{
  "normalize_top_k": true,
  "router_bias": true,
  "vocab_size": 8192,
  "norm_eps": 1e-05,
  "optimizer": "adamw"
}
Below are experts of layer 6 (counted from 0) of a mixture-of-experts language model. Rows are named router (the router's row for the expert), gate (a neuron's input weights, with its number), up (a neuron's input weights, with its number), down (a neuron's output weights, with its number) and show model dimensions 0-95. Each number is 128 + 32 x the weight over its row's rms, rounded and kept within 0 to 255. Numbers have three digits each.
Before each expert's rows: "mostly gets" lists some tokens that are sent to it at least half of the time. This comes from a sample of Wikipedia text that the model never trained on.

# expert 38
mostly gets: " Zh", " Bol", " Moh", " Ser", " Sv", " Ar"
router:126070071130110147121074117054157126090186091151173128119083162162149070121139144164137113162157135132165088114135083102167161151097145158137117054129058157123117166122077118073162101187146118108130092104083147115086102108081112199120173132144108123104126071136136130109119104094145125144
gate0:182066103144109216092124134109134150108151126124078124041161120118150156165071158118126135151144107148154146118127100090094108152106170181078124050150118146070132136145176140101088113087115165121093143130128222177117126107160106165101153092136119118097154114159114164107118139136105177147
up0:133203177124134084127155150095096149111115108144141079163117135086083121104150134168113134114116156135123141133169184128105182102050182117146160121057108128124151131097084098135131081130180027145133140121142107098131144129109099110191078164125167114120114088075115133136112158157164089065
down0:127144047189125167107191085082132168120126091122095095109167095137097099112146024089110091101157113137172165063151150113115112117095178158148149131119139060110128094139122134153155182139159198134165113072158102102168101106124136139093124090167162126107139104133168145129123151113121145111
gate1:134170193186120101100133122083132216131163095097105131125132184143145091146125128097125089081163173161089105082155183111078122178105145132162205141157091134097145150136171168132172135110108101099152130121123112150095172098151138113161191164144114092149122096148127108116185141180156078135
up1:166103123142162079098101112107064145073116109109169096132075160148185093104159126128147105051171144150131131125079201125141158130180052105146116122088100098152105112126162174153162140117103143139119154195171113210141132116082135099134133158092142180148166097126153090103114144136135099155
down1:089078147125178146197095169144108107113136199106116146132155110161135085137134155152151165146081124130120135155160195072169126090119141065081093107123121173087151155135082168168140087095167122112132126141163092186097158125088134122149138131117145152200216083150132134095134110142099111102
down2:128128128128128128128128128128128128000128128128128128128128128128128128128128128255128128128128128128255128128128128128128128128128128128128128128128128128128128128128020128128128128128128128128128128128128128128128128128128128128128128128128128128128128128128128128128128128128128128128

# expert 30
mostly gets: "je", "ı", " Bre", "adio", "ño", "zi"
router:108092124142122141143074107065165133103206078131149141155086148096195071131104149161184103152151119125135124124169161143148147141115141171205124112100087151139099168137141138084096079175140089098138138168082100076063129107082108200119100148111108094091123095130091164099144130111112150133
gate8:111108102185089105097134143101148122098172099145151130111145135111112140176129124220139129101123141088157153066142151179151196104135137127119133083127142096167085112151106066147164136116162133122108129202111145167080095173142092107181082145148080096071139100156151057074146134121144131176
up8:098037151147149169153118129090116129110141127173116195111160055137132143164157157136166096141211178139168171178116148150079152144131125155128130105121140110110098110157138092124163139123137127114092090123117181167133068149104102136188117183126084105116148100165163154136130153157072189176
down8:111127126162147128202110105141110137106127093147087171131103094087115102113134210144127116228137134080129100133099192174139121212130096111105162146191169147137129110181079129125206115080103125146114135089080156097137170149133129161102137109099087141139137146158159101105142113116140077148
gate9:122137150106163128127103207132132114166078161199152125138102085163093123125102119083074179168117167066174169084131067117136080065077118116146087097104067151133129104121108105108102180192141109102119116136167108150105104166118111109111121118143117151116064138157158167153164122116136083170
up9:117128118128153137111094169103173135163218151153112140120138075160181083134111039122167104141149083095098147145171130111073224118108142174140134118133140112127144130106122131158207141121156139122153192136150118174109148116119097068176152116136102073116168155109172132100102167111113093114
down9:083164110130114159026093135156120140152114093162104137100097086123142091135178106142131111146133128100095100108100146151098186123098145133081169131086114172100128140128160164120161072176093137177100163142149143192126167110065125066097139140143083069117103142126104088162165192111074124121
gate10:149107120136158189182065143065149064185134143110124143114166111110140059115096083108130134123143127122160109136075163144133159154112126140124077108141146157119123136096165072203142155145183135160160149159122086120168119080194047142165108113180102142152132136125161168160140158092090127132
up10:129096104153124088098088073144153133091073122223120080116114080127107133127180108164126203102166191130094134111133116105133104100148126185163137129146146176186136108099074123127155151161162125095115132160161146098155150142068150144160120155131160150111093049160124145155143143132138154053
down10:184090107154137105139100109127135046124156232161174152129145143100161158139104197132168157157154143114161098160086146140134127163118107135073152147121123096113137169127146130123126136122144098100106107107142116144103157126143119105142158163097148151176164135029093150183049076129125073118

# expert 34
mostly gets: "olution", "rap", "sq", "olog", "osition", " ch"
router:143116095130145153147100143068105110087151122123184140150117138160152142102158120151165133155128142122125092043132151159126131142106139131142128024170090155126066135126136144053172120189154148082120180124104089133111052127145092183105112167155151114073147122130138156112095057088097108140
gate8:072156090166132129177140088173138092146174154098148104140120193182146090140185141156158115164162110141149111138180128168124106099120179144172154123106141083102156139135147121133089096177132131115202135128089099152129047112114117119159164055155102187180162117162078134147146121096115132172
up8:130140140083087129137117099146087103112113160122102082056127166108179177178084194129071170067148080125121171145152115135120195098139155127154152148122154106108119124105134175172159093138120059114113112186113133099172108159120096117129090163175161117165136128155132150156060169167121099087
down8:146146117119132157146128058184111125129175144143114150091129089121124171127114111106164119183104129082130180153126073150167156125161118130161125103134121118067051189188166119198142091056096080133111162138156184142098122139126115185103153093132149129122107160093122110111158113136120052174
gate9:150118118105126153194166120088147137137145107130088144144156161120188095096113087099186140176084091103154085113142130104074131095108168179111097100167099150178133100143121134091124138071130115103145155120137142143097135103140255085129149102136115123111134077187150110136124111099110135112
up9:137123091093164085132113139142136123131137164135144098061168078121127092193085164081177119146074135092123121116116104146128129136111179099152122087190111140123131092183146188174131093165193133130092146137116134130160161135185161095129139171166143086136183127162151127150180112157103223140
down9:114132105108093123151133112107139138120114136082157176107163064102113179167131154114162160098103133125093124125070176121107155143154064157124148115165159152134102097115089091187147134165112168156118114102135102120118090102152112089054072072124154090073152075133139120224066085124161140105
gate10:078120122125137104135091135107138125089118109111154093122137162148089107094162103150067140124080108125124114148146130057092158107077154103176038183075151144115164079101162143154187133077130138141107096138123167128124062168141089133133160127124126088120079145081086119118119134147118027165
up10:102148094115076182087105145201098205147135137140161125080198146105163156132162097134165095131148151111155200153130110102162156082147163151118096175122128097155127112122076128049127129111104129119079140115145161136149141123119131188123086092136141118124086138123051137067134139159117180088
down10:204099111149136118071132173135125115120162136093167161136125137159132183158150096165090074129123105059132071167085124138158152175126130109143165129119176084141125149154145137134163064097108156144109121114090171126186140142148129121147111137048113092141156160055065075179137108137104150166

# expert 13
mostly gets: "ji", "ama", "har", "kan", "ha", "ju"
router:119110120130152165202074103091117062086171102134167110156096130103172154114122145121170129128139116132133106159116151107109118115121143122162171093134114155139138124107098125092178109148126135115126196135095107118022117076088123186134171134134089049065123072160154150079150116147144083177
gate3:162144091142137112181138135105135137153169171114113099111154094079086182163193082113185115104104139109149118152057161078159135102132148123087066067159071150150158154164115127156101129115121171166162116143155094098122106070084137125169149134145140123105128098107151209103052101128138155124
up3:144140076110126162077096106110121152069143130099115118097111165111145121123106111122148163151153236136105099151159194167145144099144183128130144124142139118083150162085150113150118106041100145098182094128127123132118116132118176128091081061112123104113106082088163078099182074085131087111
down3:156139140107090083169145139125182131049161087146151088125104145114141153142086078093190123130082146122175174159122218145115160141100153093165155130179148119080149076114103141106133121194129169156136079089138130155147083171139131128122111148133053107105114152071108123130075132132172132105
gate4:219092160164072126106093175101082056142129043136091086153103138170136117126120118142168167143135161099128082103115098112118084147164146085159111106188196032109121146134092100103147071150113132096147094104087118137121122115137093141126115122128137101121092150140118147178114134100131103138
up4:147089091086113144136095116124161129119132147092106162105094131129184077162100108102075120144184116148165146202153098062122155123109177104150151165123098163095095137135100130119101114115130090187111142115151139147191146099181114204161131080134152157172095177129175191150108119167108174085
down4:109180063182122107091184179134139095088125153141138138168154128105152153094117097149107115086127139157154083143142145124103120092110196153198092121123093097115106179086129144145107099108183048087122125207108084130129105115108117144162174093103122175169176130142082141107096176144117100122
gate5:132132122114140106116179114164154127175124134120140143098118128171049186103148161110124147127162099166095155164135140111136123106106103173068116161109127104128129138172098085146104154140103119140073036174126126165160115185158126096157126131170141215173091099111121085156133113151078043166
up5:130166146118115101103135123124124114108135149163117074132128147121165051149139057175202093171108156087124097094112149128118111141115153085168164135099142171176101089156138141110117131152139146096190149163125114111148146110125141184122167081067142135140113188136144169120126083063177221094
down5:168180152119114129000143123123125146118099109108132143079109152155127157155124011116117111146127128112102126151126121093099113083126123132138142130132110141134145119139134127147132149104122151136141129122126135135131125126147121118100092138111161131156121131082155099129146114099088135132

# expert 17
mostly gets: " Phylum", " Turnout", " classification", " Density", " =", "{"
router:129123139134140173108097111078138112143177083145138112157106171128183169066137131118173162124132131104158107135115116120101141143118147094118110095145105146169084147151098144130176070144195127059092163164081103138072138097088098184090168101128112114119139090161105170066131073052095092168
gate11:142114135130115066119103064082086147164121069113183114143105146154095148154103145143113170113132174141143122086141151177173131172105087114109093084165172145169109131087125054153124080116156151158134157158104055108107144171149145128092141098096113179110124107111089183070125112162126090195
up11:173111134156112162121113158106070097102107151136094124076145187106176108097125158135124090089062127077134121145169108061122141112094162104131205135133158074095133086163114147084116174166142100113128135143157205136135143122184090140142147194166131105137148186144140076094068123129142141100
down11:139152131178089179070105136094153135137119066174127108152138116113132177114122111125145131113092096076127171134096125077160190114109153135035086143070085123148166168167115128088152153183089106136126149202164088107128124125091171088122129132132127125177109115154140163154125132071095065137
gate12:133125120110177124109138077117133086085181119082129183191122146146117159050096130160085113142158133099118109101182114097181164157134196094147122089123126156119102055054132139147125156111137139060099157161087058101150124112165120112114122083131138149109108153160092121127088140110148114194
up12:151083128136133138106118131153152154115202096121118150092123085191134200054131149151095138109123107121066103157138113082166070152160136114109108157147179105177117116092160093161092153114153147057098159148096071149172163170149121112114165144096061162122089157102111129110123169108170146096
down12:139111042119095135175131133111186117102093106075108088087152118136170083153112140166037128146130139132150144132128146169154184091179101132115066117075134146165043152122126089087138118137081175122095107109084109136104096104172121147148085138112067121127103123128150154119127128130197156122
gate13:124152115173145127118122089117174169194091123138143117097133098147167082145161122099124167140085112106148103109114153128178070132051127173131114073095176114158104103095140114098154099129159129155136106144049087167099119137131126103089112088089211101114168096092140127111143100162081151046
up13:103119113112112152114167142150062117127178130100104151133105213131131149129098171162175114096133127134129190153163143118163168090142117113140103148140133113108109161111091090177161172078171159090167187159123126067157156131161101161150154139165015132139105115184122123139105149116161130190
down13:141143129140094139069148081104111138127082150248167166128106096153187124093127113136201091085138164128135166165170112128121153100137167109103125133118128142126074075120100163136122096159132143097091175164055104108084128104107160128210117132107194153120165134115139145123104146099103131104

# expert 21
mostly gets: " market", " h", " mem", " origin", " gener", " bank"
router:156084130098145138160128093077132098170132104168172139178140159098149126101101125111169146135122162139132143071089142090136185182133123080140116050163144185147082135106123106138155100158174145082129151141080120102084089110120066179112092126128126094077110039139088149088139125129112087176
gate0:155121102161182141061128086143094129098070119194144148128065102164102115132087120104109147149094205150178126152074104113124158105075131175096147128116125086108138125105092151133063166119123107126155123130159181154085125164130150122089179195122120103117170136053119127100146165144158124178
up0:138064152167178118124093100146084175111142092118075131175136120112146161155086137082090183113156173139156139133093111075066108153068135153093126146104160123171097071109115119157063147111112108131193115130131121142164058151134137169114156111141110128156131180117173128165150093150133093205
down0:110084057118153135255145157152148109171105132124126130102171099124122103119085163143108171067118137160167165095111097121113137149137114132161150130101166134127207139111100111075113077136127124102126099120166079112149129157152116145184142138088101208121114077118112082149187113142142139123
gate1:131172073108120135058140179150216112105165150139178182159149098143108155108148145177169143152127098088141132092142132117156139114115156169140145139083124129152170109141050093123148086130163149033187113152150155134130138129181143131160124086160082148140114127174125117079153073134098150141
up1:095141108117101100081103115071133156147103128173155139142132092144113131148160069178126092187107119114121123132115074085118201087065104173156141111125080171130134141082113073113089089121137169072145148121084105100120081088143169106127136097152079118124151151071137115155110139177180205109
down1:088143107156159109255145133137079071169109153105154154157094151122137119121148233147087096119073140134084152085125126119128120200167137105117124117114171148152158140138124120105125065112118134078144128108155123129076127125189109074114123149089120113131166115136113124141167164163120144164
gate2:074145148152094206138084146128129085071118095097139156096109144164090119142117172175114149162228103177136138080140082159123117130119140185117138123155141113135087141118122103124152159146135147194101113134103102104118121144181065203162105083077094100119089106121133113121145109078142116077
up2:140158120180183098090108148150105149106108139143139107171170130144142098160149173107079124132194086106174120114069142186125138158117133142136093119137112107040136171139131164080193120165128139091129133147189157164151192197121150130112156147100132197074142092135118159124155070136126125102
down2:097129148076132206035147097163132150162125134129099103095040091137158113167123064154157141140148113110121111148074111147145123143118173087059121090108139143131163146113099122101119140185113149123123118134177086129072165088166120148170094094134127112119179153143104124121154085145166202125

# expert 0
mostly gets: "yp", "ci", "omp", "phi", "aves", "urs"
router:125153119085179164152086102053149128132157185132177139169137149114161124090110130113175131158114123122125104121128102137099114140174183109193111084102086152134090139085134139085165131172149137100115148147033095068084125109077110203138125124112147099067135084178089148127109091134107118130
gate3:173131155177145116163110123179150117158108145139109108162122084176076109158129126118079187130103128115083085137075137067139166068145124112079096107121187166153135129108114120162046138017129146157113143135108115116107114136137124097141126130175148102171075114154200114100128129125077147149
up3:132172140152181091164123098141114074108154108149116149096162139124167137214085131108145076148099206110140137107216147088118138129112202110113110071143087146117127199156145157096134085105108084144180137123115116113092133156087159123153173152081124165120142128118184125082149153150146139102
down3:161220132153138175000133129174121141101131129088115127098138165130144133170135063109107079162156163154164125140127125064115100119087103116112132142110096107076115125109106143192108106122112119122106143113158082143152123127136084127075110136153145149145093118111146108090156113132135114152
gate4:144126110148140117130186134215127140099145107090160122097137190115059114125120164149168120212101146177139113135143113165123134131109122145112113137144164107192158109146147133081103145186117211132167069217124100121101143152168067185107143129121131117111116083109149134117148117088104100095
up4:119084089164125126124101097109080189139073124143125075054147177190135166156119115106118151121124174136150086144127157108139138105158117101126129097224148154109156126112108139097146141110123117096205134086112108165160138187122091193109109098092158156109152033150153150123118134151173119117
down4:129068098125075102054110134107182124095107094178083108131150084111108089137079188177127134090127136148155134082117185217154157193104152156136130161135125139082104159107143055103123112121173076156112102149135123167105151141074185120154172118153156120121114127120152107112126148114169102115
gate5:152136132152104099172072177100255127127097150108131133123102152125149138124119110121092128137103114165133175113138126161181105147108114133124090168131118098127163204183159153130127072159110156089190168146131104110132118137156170129125083165080110127134121144059111124130205146114081085131
up5:136133135097156099187068133112191117133146115122120121090096147182140083100082085210079136122155144135119130163142140126101140142142104096064139145136117106239089156176164091169111156115111136142122082151121111143104120198137174157158118103123162123100127095096158076115110149084153101177
down5:099116140130151134222152146163140115101145127147141094187126186158120106138100084065153152139125172144096139132117061118123126096159172151120150128073135121070134107146049110121150134157161150156167101067187103062121138133059081113183095072092131108136119098140136141112127152112131165161

# expert 6
mostly gets: " |", " *", " dr", "ー", "\n     ", " vs"
router:162135107150123188121121124071137110151184074150174145113088148152148096109133138159170109153125121108147125126086130119149116154136166117177115081135064155120056167161074127134142104113176115076130165127111127121054104126062116201117131135111127047126122064121106168077140108119146105188
gate15:138155139158149155114111073110127152089129152150098109117120152157168099111117130104127139128150108131082092116137132100105093111163153125149111125096138178200067116071123050083152206112108139147119090125128150104111009156107152085114087153169117125111131090136106124184117134100213096123
up15:127140120126118109160098194171169060169170089109114112117128140130112118103124132168141135154141159129138128138115089078122126107204105142214198137144103130124058151149104148130156077146156087094101143113138126133146129141123115173169098099109095106158184130149184111036093143191157130087
down15:105133137184121094000104174148137113128093103119111156099127099122121183107134071073091119152148142093178110168154138129146149155138122129125186094122109096138105115110084099149131196135142140152136193151140108101063129107094104080165078119196142160171138105098125120104112141141115121138
gate16:153148120142145130120142108144171147124149209154147165120197119119101082130134097109096142113136154140158130108191113164109104099058162109081151063096120136127108131132146098089165100094134167127150128145107126118132121145121133110140127171063130117062112131143012161194065138196139105116
up16:133115140171076152120116139120112109153133068232087140106105124094110068068082127080120170098117114176134112107136118119191128186126141147124052071129164156198099102127163106157134186152141137123085120117113110184109168122133108091136111076152137169132127131069128131152116169127128130093
down16:140175116144139176135122118080069160107169064108133086140083098095149168081124067117081193195100079098167159114126134107114126160138106113120103093158114136129052128140168119179111150104125131082178149125106138156066126116141103115140119167183125136223127086150147130141114150105160124112
gate17:146114118091246124139083100114149125156182101103080166155159112115103179108109126116073086130119135110117122120160083124101201112146129158146204129095101178103117142123103155095076175106173146140117091107137114168122134136129118083138108141078190119119076128132086146096153143071084142105
up17:169130143105142162157147127105124148157175124142127104142124152125103136149147099100055111065074103151152126144164096132095147086140149131151204181041107152118101161140073138128097111084178164152094111083142153148131141159156086118187122123106107080128067124090133158178170179067143155102
down17:159109115035090158208136131075118087040082141146174094120122168143125120104115165144168135074153103116152120116074124122137117211159108136203094177126164146146137132127121126115107082146162089074138136174110155128140170116135135142089165094143111162124155120147122160149155136116138155185

# expert 25
mostly gets: " St", " acc", "Th", " mod", " Rec", " Fort"
router:133096065109158139135123084061116130154174085127158093135146133124123186094157133122161195139129152105160150069130117096151167098110230135140151106076096159110095141160114113108153092129161148069124112131115081119081120072123082180134158132141111076076110078104109160091136122134089134174
gate3:106124148115134098077143072094103106141126111092087082172110116072101132083086119103133178165147094132120085088098144101119169116154143151164096057138148088116130094135215106108164122166132172077085162124099142143131120161143081096117089113103148085153112143168067113160148101085204157132
up3:086050153133116136134125132127175197133152139132156148086148128161154085171164131119146074098137133142149188161174146129151114115103097094128111185100072186131132123167151196158082146112097109122125043158109123077166138179097150102194138085160119121145129120134134141143168095113076130084
down3:147090158148143094040058155136114126171089134119201138149185152116083130106140090172138113066165089122164105135129110096104076170119136138170125141154103149128086127142161130118143156103141098128127078100090133091102131124146163139118138151158125119167172143070112068181097154048132068128
gate4:142201122138124164178111134134144129149161145084191179194128094102139094142187132145101098214167179171137124123142139164169149126156099159150127129081115187115160142141117127154148142127077136116135108128106203107097113108180158173156100163110135086102184149132108083149164164156093113169
up4:074137123134154118070140167160105124094130057141065124032165100094148159146104120113183117127109088118148064116136122149109135122161134173125149085143112099103109161167145141056073171125159151136113119110172084128151142159052119083143136101125126102159088079084097120100115116085126167096
down4:170096166166109134027157141146110174121110090115173124064132112153105125114117062090138124085121085109086122194127114088058109096126093115113130134124098103134162134123077148119091172203086140116165149057152094107161112084121133109105110145144164118126125142115139104110102074134109185165
gate5:144086144147114106178130103138042202107104078157191165103147103175136103084069175098103158113148125168078119085137105138154110144169110132104141129099130103116131111141098142125067148125115061117136111132102167113141125149229142106135080149145190160165133078118104099131138143156125083148
up5:105124133169173228092120120094134111149152181102102075146136130121117129133152100161174147156103131162178136181169153085152138096137167099144088093129153172108108134096138136110163143160162220135142165114131073131115122092090086140122146139107064096087074143067109159134130125105092187145
down5:168140117135114146000130127111150122129120129112115135128153129107123133156192003138124100116147126110100119167122127075103127088113126134130132138134065135114128133133134115121144152132118128152125107122130110139142144134129147123130111135113170140148114140086139078152098138151123129167

# expert 46
mostly gets: " including", " as", " include", " featuring", " includes", " :"
router:125164078152162178154071134088158096164155125143144147156136115132163138117164128128178113134139135094154139122102131105141147135112144117161071109130069148148058196185072119112139115136169134082142130171074092094020102143134121203142137163147107079135102102106105144101147061135125101133
gate4:101107190126144069165129115142183135160080128164188104162164127119175154125127196157141155207178129118145120157130094141160112123157117068111114122135179118128114141129130098143126102093168114113080162164163092134113134132160094132144093057093109062134078091087070105143117145145081077151
up4:102114145135145126115142145136108119134126140161138164139090157145122078150124092125150141185098025114192104162119150095153116094053114150101150136129075110080121136126094195159151168168079106154140111096115077138059118128117144150142119044146115112144145132138148066111164086124082055135
down4:169098160120131119140102112206118090071155162121122174113097103069153105141071083146153069112084152142167168137104143123145076165116131135087127118099135138100127156119104123116139165081138159127073134119156116094172138136089155142174193151201162174092129147180072091080142154104079126103
gate5:121103081166125174137086151148180162129112102114151102100127102044182136177138157120150140114073090164109074149107103142172107117138100157097132119169168185163127132131167153117110130153173102115156122074136156106085131098137087158128110087147170154172119116153062083142120166106199201109
up5:210119117162103108182111086150141137154075105096163070155207143077181166102129111156090151109144145088114079135129121128110127141169133118100108096086126156136157150139150091086093131109162105146188132132078072145117069107144086052091111121124168141153086115089093164161123130176127136142
down5:143117099148109110214172114069139105171144109120067093110165088191073077124116141133118099179111112161126106144181119123117173132143120095132067097165119144143121155130129115126079100072154182153138156125084127116075090078127088167137081107119086110100135161093153160105134055134181121126
gate6:130159105106118082116104126117048092142158143120112120182160141161075133112108138125172141096129093127163125128126111055115169127091163125153132109127162099117118140162158134000072129134138140171170155131175134172156145160078151130119103148059108128115174104121081138121122171156121112081
up6:152174103092165109083103095134087100118154201137133133207134165133035134158104137146131187092097103161214141131135111074119135110087160093143102126140147105094126136184132095101072162143169114136111162094172095147140162151095119121103114118075118114136117081145074113143148147124074096124
down6:092084111107132125255103155115102143160103137182117115124145147083158136087130220108154144169147095170153135114105109159121134116184166136101123121117098099149102113147114077063079122177144131108137131119156122053124125129144110099165163112159122170142140124113137152118071143129100106101

# expert 2
mostly gets: " \"", "\"", " '", " [", " would", " album"
router:139086051138165099125113144106167105114155094131194112149141182104128102112140120093156155173106138115173154104115160120104161160119151119184101084162086174105069133125109149104130107147165135101155114170131101128049115147132090173104157163128122032097136100156077159058144079112121144153
gate0:061163160140148125134091091162119108160121094111123144146115171136166128182090063095117070185156184155152160137174148192137142141144106109156092128093158120140103119125092111127090082072104092145155073079092102096097085122145151061095134091054149170114132118100154111108165090141127123149
up0:137110174112117166109148105101220117154183124172132163143146084147098151098139169191144131126160153081132093079157093145165141150147120146060148183131176145128113108120138159171111144125145110109080147172178109167167104137094118170143211107159114109185080132151082139159117111087124135083
down0:116071100156132140050061200137047091124143118121105170044066145204151146132124077104139111115077131132122114111109122158054123114131136168138141083139121145146131141155096151147070134149139186146134126130162124145116153096191156113107093183128145167147145124130099146106130101096103118144
gate1:150137126180196056150070110070097179129161168123118150139097161141117082127100117119092128125077125121132120135098145115101069145090166114098182132130132065146092190151130133118169088141136183167108128087112189171104164160154179075134178138153143115118114123069148129124166159150160094145
up1:108153134091120132148169167153151076105109175113131104084172126077118180103189200124135126111158165143142098101056074110121133147161122113104086140061106101095137094105149127148088113075219143117073125155138116168166091132135111126084108082093137121179144148146107184092115116133174126119
down1:172171173170106159138155141067116179160122119100087108091079080181155109106133094144157096153102115129107148142116135091117092079147140129140182137125064119163134096115122163125106165147140214148176107123117142110136154075147136126157101227162107103115129166102140123115147134147188187070
gate2:106118140103147156133079139145162123112112117135160099119120094168159113136115091180089189150170140148133109089162102152089177143081148116163166144129177042139115129150078079119109158104015086087184128135130142113132079130168124123145135122160129144130203099131102099141175075123124125077
up2:089168144189117143139101130118097112129131117117094158115152111109131088006165078134140125136138114125126119168164133140119138155139053178144117121137140091135122134128092122184101114037075150180111134135161165125052142102093083127115168096101124078180148134115150158156144132103121059143
down2:165120192184121122119083155114129079141211178174111130172106172127130099142123094118090107128114140086079121202089114154137094133140114120055084122157116137112140098150107111096101207117148168172141146151139092060095101140122127139139105109158152115096113087065162105108185132081131142117

# expert 11
mostly gets: "=", "\n\n", "\n ", " “", " zone", " \""
router:154121111137141125127073132111177095166206069131186133154140164110130103099131109144162136125120120129158103102090143122158115151122128199148131100139112151121116118150120121074140123158169132079117147145106120098034107128072134214121156106145102068086094036148101136109117059091111134153
gate7:090158136140094119168123158132093152110072097142152116156105239116161116095135127098111168123075144130104182134086155172168099071133117120173091104107128079125119146099135127130151085122093081113149159197088156131070147123104139144161109126173090196149152206119102133095119093143161146112
up7:113107138104155163094092172107153189103146148162138179164135081118120167059119135195174143143154111092136152127195148154127120154140164148039104126125154092125107121186113154129144121097133141171165153202135138071166088113182131136110091116167148179141126097087102107189130126109104101161
down7:139124173086124191064126116168122171158138152178129159121124147095088159188122162088134131051121146134141199129164120156089093080082172127093128132109197109144167137103068075128183139147113120121087111140122156134119150154131149186161120126102116162152090077144145162113100138143070077129
gate8:112142149120139183100130150122150107151199127096173117100176079142138128064134113136039120061137135133094134107093155110150143151110157127152220113104112135147136131155141100143075159162144100081178150110164115147061129116113138101109142188159116139118098049148125151092110191126098125176
up8:155203118152129137105158123120136083138090131162094196088126111154106123160185129169117075155124159172141162097147157162046118144119144114157105133062099140139130129146103105149106119128124139116115167138130145129154185120155136190059106096235125095143055149113128150165147098078121114126
down8:100096113185093100136140092150101072099113113125110079193095082138133153136131106158151202123110134113136087141174123132092118105206119117110122111145174083140110124061168158160114114121119172147114107121127110209149088099191096111184123141066161097103134121170187122111136171166137166121
gate9:155171146112113102116174156146204152130103116158166097106162104174122099173111132146101125096114092180136090111116140132076097145156130120169112136102174150157161165154128146190098123169084130058072094058131112193135111139207125176169136121079132093091078168142147151133127115159139147151
up9:131109134080125113132115118137123158122126153086080157123075225162124076171070114090145108098134083159168156135136093058080148121076101133118071130171122113134130109129184149082138126111128132201108107166111163128122118131099182118129136154134134162173147132126145108109203131175150213135
down9:156149147093147168125107141120218166114151092125070126142085127124131171117136167064125139105115118140179192140138149116097087203117166095133108189106041135129131114196112150164137108106145115126069151157067161114116148111140127093115074132135151084146134098084093188148142128093141116141

# expert 31
mostly gets: "\n", " self", " he", " medalist", " vice", " were"
router:165094092148160147164080128059125088134175153126136115145094156150145068100099150126168163112125144160161118134120096095171133153081178123146094074167103112121099109130167124055155089154164129085130167145096108098063097104137124190094143112139161105096110087111131163043154097074112157110
gate3:119099149134109133147131100150121135117146131057139114089149097162161155095099120102137079092172155142131130105217131112121154124153141167143133132206192106189129116138089069103119026152095103129141146183075132119148144103086158139132180098120111109157128095080136171167165174163156115101
up3:148092096138103121138148101140153104080143143139143157113138094165131055061134064085126143156146162118128098176130111169126108140178114060148126113170110115200129155144092155206133135209175135125185104103114144153138067111091100129119101182171093119150152118119159134102053127117110134147
down3:169154178161131119146142135120146086114150127090082129085090172169102120095158090101145199128057137120141150109081120107126086087103124132172166108119132143143219100154076099130126166131146164178135118164125190125142152149123090110097107189137148161146090157136157153105126140168192121047
gate4:112112176096178070101148147105153146166145126143086146111146083117206071165128144144157087086149103133072094086086120136102105151187173130179128128123123143115121099151143113075096136147138138074090118171176116171068074137111172131099120132112123154164056135049148127135103121140146093098
up4:104188095040154113123162147129138072131148161131147137102102123151126092171053118114125105121168084139115056138205097122203147121075152101172148139191104198128144132118128133115151166159137177134189161128137121121116136189154151135108102112103134101155086151134149128163125161135157095087
down4:095140145118124168144145105173077055119133122211107158145141144109133120133122089158113036104144172179059137104147088115106184127111103105111101130161069133129122174137172162073151142150103059118136117146070130180142105076116150162134138144131182128131174094092116156158125093154161137142
gate5:118114129061125135139066145107094130160072123130175142132051181077114178128146137153107108188119124062161138142095127090170186127149098099110147146172152105118122146182130176160161157135155124156065166178121112113124126114162082110133095101120088136136157072134126076114183101094075158143
up5:157160156142192137110178092114191184154134111152079166213189135166144126063151176119115196110136078123123116141132120141099102160126171110105103182093131134138100125076143143150120104112096126120071135127136137183165120153119090110115153156138150105099079123185067199138120125132149103111
down5:167130100158030160053131126138134120080120095083105103140121183135159143173115105112127065140164129084110156151160106117113136051172136098130091157164068083130138141175096163139106118129104113124130146180126153175121125094171100140093146151142153199126122169120184115163093153106101155087